Weights of a small mixture-of-experts language model, trained from scratch on English Wikipedia.
Size: width 256, vocabulary 3573, 49.1M parameters.
Experts: 64 SwiGLU neurons an expert, a shared expert of 64 neurons.
Training: a variant of Muon for the experts, 857M tokens, 6540 steps.
Below are experts of layer 3 (counted from 0) of a mixture-of-experts language model. Rows are named router (the router's row for the expert), down (a neuron's output weights, with its number) and show model dimensions 192-255. Each number is 128 + 24 x the weight over its row's rms, rounded and kept within 0 to 255.
Before each expert's rows: a language model's description of what the expert responds to. This comes from a sample of Wikipedia text that the model never trained on.

# expert 7
Description: First token of a new sentence, heading or table cell, mostly capital letters or connectives like However, After, When, See.
router [196 127 145 146 121 146  88 129 144 108 146 104 154  95 145 134 153  97 137 163 139 119  79 141 144 113 172  84 113 118 159 125 171 128 133 132 169 110 142 143 100 129 136 150 137 119 169 133  92 133 175 115 128 140 150 103 118 168 120 120 159 141 171  81]
down0 [130  76 128 125 159 137 142 122 134 138 107 162 163 120 115 157  85 135 126 122 128 122  85 137 116 116 126 142 117  93 128 123 174  99 124 155 145 114 110 114 117 153 168 137 144 170 117 162  92  87 140 113  96 104 101 112 120 135 140 111  95 183 153 111]

# expert 47
Description: The determiner the, and also this, his, their, its, after prepositions like of, in, to, starting noun phrases.
router [137 127 111 122 104 152 100 144 113 125 168 105 172 161 117 128 190 100 112 129 172 113 121 111 138 115 131  98 163 112 142 138 168 106 147 116 130 102 127 132  78 152 104 114  88 105 154  91 128 133 158 138 122  96 142 110 135 173 133 131 147 108 118 102]
down0 [128  95  93 102 134  79 142 142 100 179 139 122 127 139 159 127 145 147 106 123 135 124 114 142 125 117  90 117 109 146 123 158 147 100 143  96 134 104 156 117  81 117 110 161  96 144 162 139 121 141 151 149 128 111 108 189 133 143 151 140 148 121 125 157]

# expert 41
Description: First three digits of four-digit years in dates, like 201, 199, 202 before a final digit, e.g. March 2020, born 1995.
router [139 130 129 131  87 127 115 160 130 122 179 101 153 131 146 127 149 114 120 156 145 143 115 103  99 101 124  73 142 139 125 144 135 127 116  93 122 103 174 101  87 106 128 169 103  89 166 147 115 121 181 139 129 135 126 143 147 121 133 145 145  78  91  94]
down0 [146 106  89 154 143 119  65 138 121 122 171 130 169 163 125  92 118 105 150 103 110 137 106 152 137 109 146 126 117 116 138 100 158 133 151 134 151  93 138  83  98 127 153 132 135 174 113 144 132  70 103 185 143 130 123 108 197 137 145 120 142 115 126 124]

# expert 33
Description: Vowel and syllable pieces ending names and words, like i, u, ani, ki (Abreu, Teruyoshi), plus oard in aboard; also both, appointed.
router [145 123 139 114  98 162 123 134 115 138 130  92 104 103 103 165 168 142 118 139 157 116 114 120 158  96 168 139 169 104 125 100 108 122 162  95 112  83 177 121  93 141 125  93 119  74 137 160 131 133 147 132 141 100 147  95 159 164 157 147 134 105  79 100]
down0 [102  96 134 180 193 181 137 121 127 112 152 140 149 159  63 125 146 147 140 108 116 155 158 149 161 119  98 174 146 105 158 148 147 107 110 170 147 143 182 108  86 137 130 115 144 120 117 110  81 123 144 107 115 125  93 135 111 123 130 114 141 127  94 129]

# expert 12
Description: Opening pieces of words such as Sc(ience), sc(hedule), acc(ording), inc, Dr, and whole words based and received, often at line or sentence start.
router [150 105 123  88 123 175 120  93 112 113 162 148 142 125 146 158 157 129 100 150 127 146 115 123 145  90 166 111 133 146 170 156 112 146 138 111 166 122 145 116 115 128 168 128 110 128 138 126 127 115 163 133 156 141 137 136 113 135 134 135 160 127 108  97]
down0 [122  89 111 144 142 131 135 115 118 161 131 144 150 135 125 119 154 112 138 117 166 104 126 116 145  96 130 134 124 114 164 102 121 152 116 144  99 162 156 154  68 106  94 140  88 141 113 124 154 145 167 147 145  92 144 175 155 150  95 148 147 174 139 108]

# expert 59
Description: First letter or word right after an opening parenthesis or quote, e.g. (born 1966), (currently, (colloquially, ("saying; also markdown table rules.
router [173 130 156 130 106 164 128 141 132  93 143 107 138 109 114 141 153 146 102 131 151  95 113 138 124  84 143  81 124  90 130 137 145 146 139 173 164  93 167 135 104 153  84 134 108 106 170 116 117 120 158 124 123 166 154  92 102 185 132 103 133 138 160 120]
down0 [155 100 111 115 138 123 110 130  80 122 120  79 143 160  94 140 129 130 111 126 172 157 112 128 116 135 113 100 152 102  98 143 112 145 121 113 125 126 154  87  78 153 170  80 152 116 101 156 154 123 123 100 143 115 145 105  96 139 116 101 123 164  81 108]

# expert 44
Description: First digits of years such as 198, 199 and 201, title colons before subtitles in citations, and the letter g inside names.
router [155 134 138 137  87 152 118 180 144 105 161  95 157 140 112 138 131 127 125 128 156 143 102 151 152  90 125 117 118 114 155 151 153  99 146 136 137  87 178 146 129 123 130 129 121  92 163 181  83  97 151  99 112 142 143 126 156 161 149 114 134 129 132  90]
down0 [129 116  84  71 159 167 150 135 149 169 140 146 149 127 107 149 142 173 126 111  79 139 132 111 114 111 106  90 122 136 142 120 134 150 159  69 143 117 159 122 141 131 135 109 123 158 161 100 102 109 157 158 128 138  85 137 129 107 101 159  91 134 128 103]

# expert 13
Description: Forms of be (was, were, is, been) after subjects like it or which, especially census statistics and biography passives like was buried.
router [159 140 162 137  99 139 111 146 127 129 137  83 120 114 141 156 146  91 109 154 151 129  69 140 103 100 135 123 169 141 151 151 150 113 147 129 151 142 146 119 154 109 104 129  91  91 165 131 115 128 153 135 132 173 162 119 150 174 158 139 163  95 148 113]
down0 [103 118 158 119 142 140  97 139 111 140 152 107 157 137 110 127 107  99 158 106 119 113  99 100 127 139 114 110 127 124 146 151 146 160 152 129 148 116 144  98  98 143 151  94  71 148 103 149 143  58 105 119 167  94 130 139 164 124 110 140 148 123 114 191]

# expert 50
Description: Single capital letters and capital pairs inside acronyms, model numbers and codes, such as CPSU, ATP, SSS, R06AB56, MAX 8.
router [176 136 106 123  97 174  75 158  96 159 156 116 148 130 154 182 157 131 127 128 150 119 103 152 106  95 157 136 175 110 118 174 146 139 139 119 152 120 180 131 111 127 159 117 115 107 143 141 112 111 137 126 162 112  99 133 138 157  96 147 147 101 120  79]
down0 [144 105 124 110 156 117 110 129  94 170 169  88 149 152 137 139 129 126 137 161  82 137 145 135 111 140 135 147 148 113 109 131 157 120 111 182 160 124 130 104  77 134 165 118 131 157 116 103 111  97 113 106 118  82 116 128 151 116 112 126 111 165 111 121]

# expert 15
Description: Single digits and number pieces in sports and statistics table cells, plus pipes; also the "iv" in Tivoli and Tivadar.
router [131 114 135 119 120 118  87 184 104 145 127 141 129 102 100 134 157 121 129 110 165  91 139 150 177  95 145 109 130  94 123 144 167 112 165  77 156 116 169 133 113  98 109 135 151  87 160 107 121 119 168 101 116 130 108 144 112 179 105 134 104 128 100 105]
down0 [153  53 121 143 165 108  90 116  99 142 156 114 160 137  93 152 136 127 122 106 138 130  72 102  94 122  98 169 135 134 130 130 166 216 135 137 131 115 153 119  90 118 139 104 136 118  92 146 126 165 143 132 120 143 117 126 124 130 153 127 102 174  90 105]

# expert 14
Description: Word openers such as f, acc, ass, sub, and middle pieces like ut or ub, as in R-ut-henian, f-arms, ac-claim, ass-igned.
router [140 146 133 166 144 178  96 132 142 144 167 141 140  93 105 127 135 135 167 169 136 108 118 110 154  92 142  99 124 124 149 127 164 115 123 120 137 121 139 151 131 141 136  97 124  86 121 153 140 119 127 127 150 121 126 144 112 156 132 125 133 121 103 116]
down0 [114  94 134 107 131 130 139 108  92 168 140 146 130 195 116 157 158 117 165  84 141 166 105 105 148  97 144  87 136 137 144 112 148 152 167 139 127 131 166 114 109 125 129 131 112 145 113 117 124  95 135 168 117 100 147 110 138 139 125  98  86 173 111 146]

# expert 5
Description: Word-internal pieces like ad, ast, at, or, ood inside proper names and places, e.g. Me-ad-ow, Gile-ad, Mel-bour-ne; also New, West.
router [144 101 141 141 160 157 125 122 125 120 156 153 114 121 185 139 134 129 121 121 137 129 121 172 171 104 150  95 137 100 156 113 126 147 157 119 122 123 151 123 106 139 107  92 132  78 166 145 111 146 162 116 112 156 130 133 157 134 143 134 133 102 123 120]
down0 [114 155 138 187 115 118 127 126 159 160 133 127 106 100  75 131 131 115 138 122  94 162 104 133 100 116 110 138 115  94 152 128 124 121 120 157 136 140 105 123 157 134  99 114 113 100 114 159  91 113 124 144 107 121  92  91 120 133 110 126 140 152 112  93]

# expert 45
Description: Final parts of surnames and place names, such as son, ton, ley, berg, ville, man, and words County, Park, Hill, School.
router [146 123 137 118 132 166  92 150 104 151 176 105 110 100 124 195 152 131 137 119 180  98 119 136 149  72 147 129 156 117 127 160 145 100 114 134 140 130 181 142 147 154 139  97  99  89 139 172 118 132 106 122 129  95 125  98 162 117 118 114 129  97 119 127]
down0 [169 123 127 132 152 151  92 121 102 108 134 133 153 132 122 119 106  99 144 136 131 110  94 114 130 104  93 128 147 150 119 132 103 186 140 122 111 139 137  84  95 168 136 141 138 125 122 143  99 105  99 105 155 125 120 158 145 177 146 114 128 104 158 130]

# expert 1
Description: Words introducing examples or members, such as including, include, like, features, plus mid-word pieces like ou, il, ra in names.
router [161 111 165 137  89 144 119 133 138 133 155  92 126 105 117 129 102 135 136 125 146  91 102 125 114  83 126 111 146 127 141 160 135  82 125 147 115  99 138 154 127 129 143 145 108  90 124 111 125 153 179 135 109 125 145 102 136 153 150 135 114 115 139 101]
down0 [ 96 114 108 131 150 138 121  93 121 101 117 124 123  83  81 126 122 112  90 115 156 150 102 151  91 154 100 129 156 103 140 121 120 120 145 111 133 122 140  93  97 121 113 161 103 185  91 134 116 122 131 120 190 153 137 110 145 125 116 103 108 152 111 149]

# expert 28
Description: Word-final suffix pieces on nouns and verbs, such as require-ments, contac-ts, ag-ents, arpegg-ios, plus whole words like research, support, use.
router [134 129 102 126 140 166 131 122 131 180 157  78 109 122 116 159 136 115  91 151 168 113 114 161 141 105 125 118 147 137 118 137 106 117 108 113 129  87 151 118 125 145  89 109  90  91 100 147 100  90 142 125 125 112 121 117 133 181 135 103 164 118 114 147]
down0 [122  88 113 173 133 111 101 100 110 108 112 129 153 181 115 144 126  71 131 131 147 117 118 126 180 119 132  80 147 159 167 163 108 149  90 126 141  92 110 110 155 148 130  86 121 124 125 110 123  87 171  96 101 139 109  89 120 137 109  90 110 151 150 141]

# expert 23
Description: Word-internal stems following a first syllable, often in technical or religious words, e.g. or-ang-e, rect-ang-ular, Ev-ang-elists; also Hall, med, body.
router [120 134 121 135  87 147 104 156 108 116 132 108 111 113 116 153 156  98  88 102 171 101  88 139 109  89 127 113 168 108 154 116 131 128 117  76  89 122 145  97 130 151 145 135 106 115 146 146  88 152 115 111 113  92 161 144 126 152 137 108 155  61  79 137]
down0 [162 111 127 153 145  97 117 118 121 149 141  90 187 181 109 124 121 127 144 105 120 167 153 107 121  77 127 127 129 139 145  93 125 134 134 106  88  87 167 111 142 155 118 100 133 152 131 171 125 126 132 129  94 147 129 141 160 131 145 103  75 177  54 146]

# expert 25
Description: The word to after verbs, adjectives or nouns (refuses to, known to, loaned out to), plus will, can, into.
router [178 132 125 126 123 184 145 142 135 114 146  95 120 104 152 119 150 114 108 149 135 118 111 138 156  91 165 114 120 131 158 140  97 109 161 126 144 116 139 122  98 133 140 142 122 104 151 126 124 165 185 109 111 118 156 104 148 135 127 125 151  77 152 125]
down0 [137 129 122 153 176 123 126 179 120 138 143 143 133 141 114 165 113 116 120 127 155 126 157 125 106 171 112 150 156 154 134 177 135  88 135 130 138 147 144 147 112 143 115 104  58 127 130 138 101 117 165 127 127 103 104 145 104 130  95 121 142 144 128 110]

# expert 42
Description: Endings of non-English names and nationality words, such as i, ar, ian, ić, ski, and possessive 's, as in Yugabharathi, Kashinagar, Venezuelan.
router [171 128 124 100 139 192 137 121 148 120 149 130 100 144 136 144 152 116 137 131 162 143 105 136 129  95 167 101 159 128 139 119 100 135 152 108 123 110 171 167  96 125 129 134 112  88 136 129 106 156 153 107 151 163 102 124 165 134 147 135 138  97 138 108]
down0 [136 123 177 132 128 169 131 167 137 128 156  94 150 161 137 112 133 115 136 127 162  98 123 188 101 109 123 124 113  90 165  98 135 168 165 159 101 130 161  95 103 140 126 115 132 106 125 178 126  92 176 119 134  96 117 141 117 144 149 153 126 153 107 168]

# expert 0
Description: Mid-word pieces like or, ur, ud, ad inside names and words (Sp-or, Lab-or-atory, Ab-or-iginal), plus word-start Nor, Tor, Mor, Cor.
router [124 139 167 142 114 167 120 123 120  97 166 108 163 118 129 156 172 144 157 164 150 133 141 161 162 108 125 104 151  91 134 119 135 160 160 131 146  86 169 121  91 119  98 147 118  81 163 108  83 144 145  83 156 147 147 121 109 110 127 155 135 119 131  97]
down0 [108  71 117 133 140 148 100 147  88 125 132 124 114 127 110 148  92 117 126 147 167 111 147 134 155 115 116 120 129  85 153 122 167 152 143 130 168 131 160  81 100 208 139 141 106 141 133 102 111 110 127 141 160 125 151 113 113 138 137 134 129 164 113 120]

# expert 8
Description: The word new and New before York, capital letters inside acronyms such as NCTCOG and MCV, and word openers like sp(orts), cont, high.
router [168 150 125 115 117 171  99 167 140 127 152 133 146 103 154 178 165 128 157 109 138 109 140 134 131  95 160 101 142 128 115 161 157  92 159 109 117 127 146 147 115 118 112 118 109 101 156 125 124 104 125 170 120 131 106 128 145  89 112 172 159  71 132 123]
down0 [130 147 110 117 173 122 115 126 134 178 166  98 117 144  84 158 121 125 168  89 109 138 114 143 162  91 167 146 151 141 154 113 145 135 131 129 138 183 130 145 142 165 130 135  98 145 117 126 100 160  91 124 123 103 123 159 155 145 118 110 133 158 134 191]

# expert 3
Description: Opening consonant fragments of split words, mostly lowercase, like c, w, v, pr, tr, st, r (P-r-ivate, Com-r-ades, rest-ricting).
router [148 132 156 155 100 194  95 142 124 122 135 108 111  95 161 132 144 136 104 128 126 136 134 142  86 108 124 111 146  89 164 165 149 140 121 105 124 139 169 136 163 149 121 105 107 128 161 127  97 163 172 103 117  99 125 120 135 162 115 153 139  85 126 126]
down0 [114 119 102 126 137 116 129 155 121 141 134 136 140 134  93 167 143  98 177 101 179 114 147 135 131  91 161 116 190 150 137 133 153  92 136 148 148 153 160 114 133 142 105 117 109 160  91 136 175 107  76 108 136 127 146 168 103 147 117 112 123 171 151 108]

# expert 63
Description: Full stops, decimal points in figures (52.7, +7.0), initials like L. Sprague, and the v piece in Survey.
router [131 143 154  80 116 116  87 168  75 119 156 109 136  85 139 157 140 121 139 141 195 121  89 118 128  82 129 126 142 128 159 132 140  83 136 106 117 160 109 150 125 122 145 118 100 114 130 146 115 130 149 115 150 112 189  77 133 154 154 157 147 109 111 138]
down0 [123 111 132 154 120 112  87 122 136 139 172 126 176 150  95 144 102 114  84 122 151 135 111 122 122 103 126 129 148 117 134 177 135 147 109 162 160 141 126 136 120 141 126 111 116 168  86 138 104 100  97 120 106  92 143  87 131 122 137 138 133 170 114 140]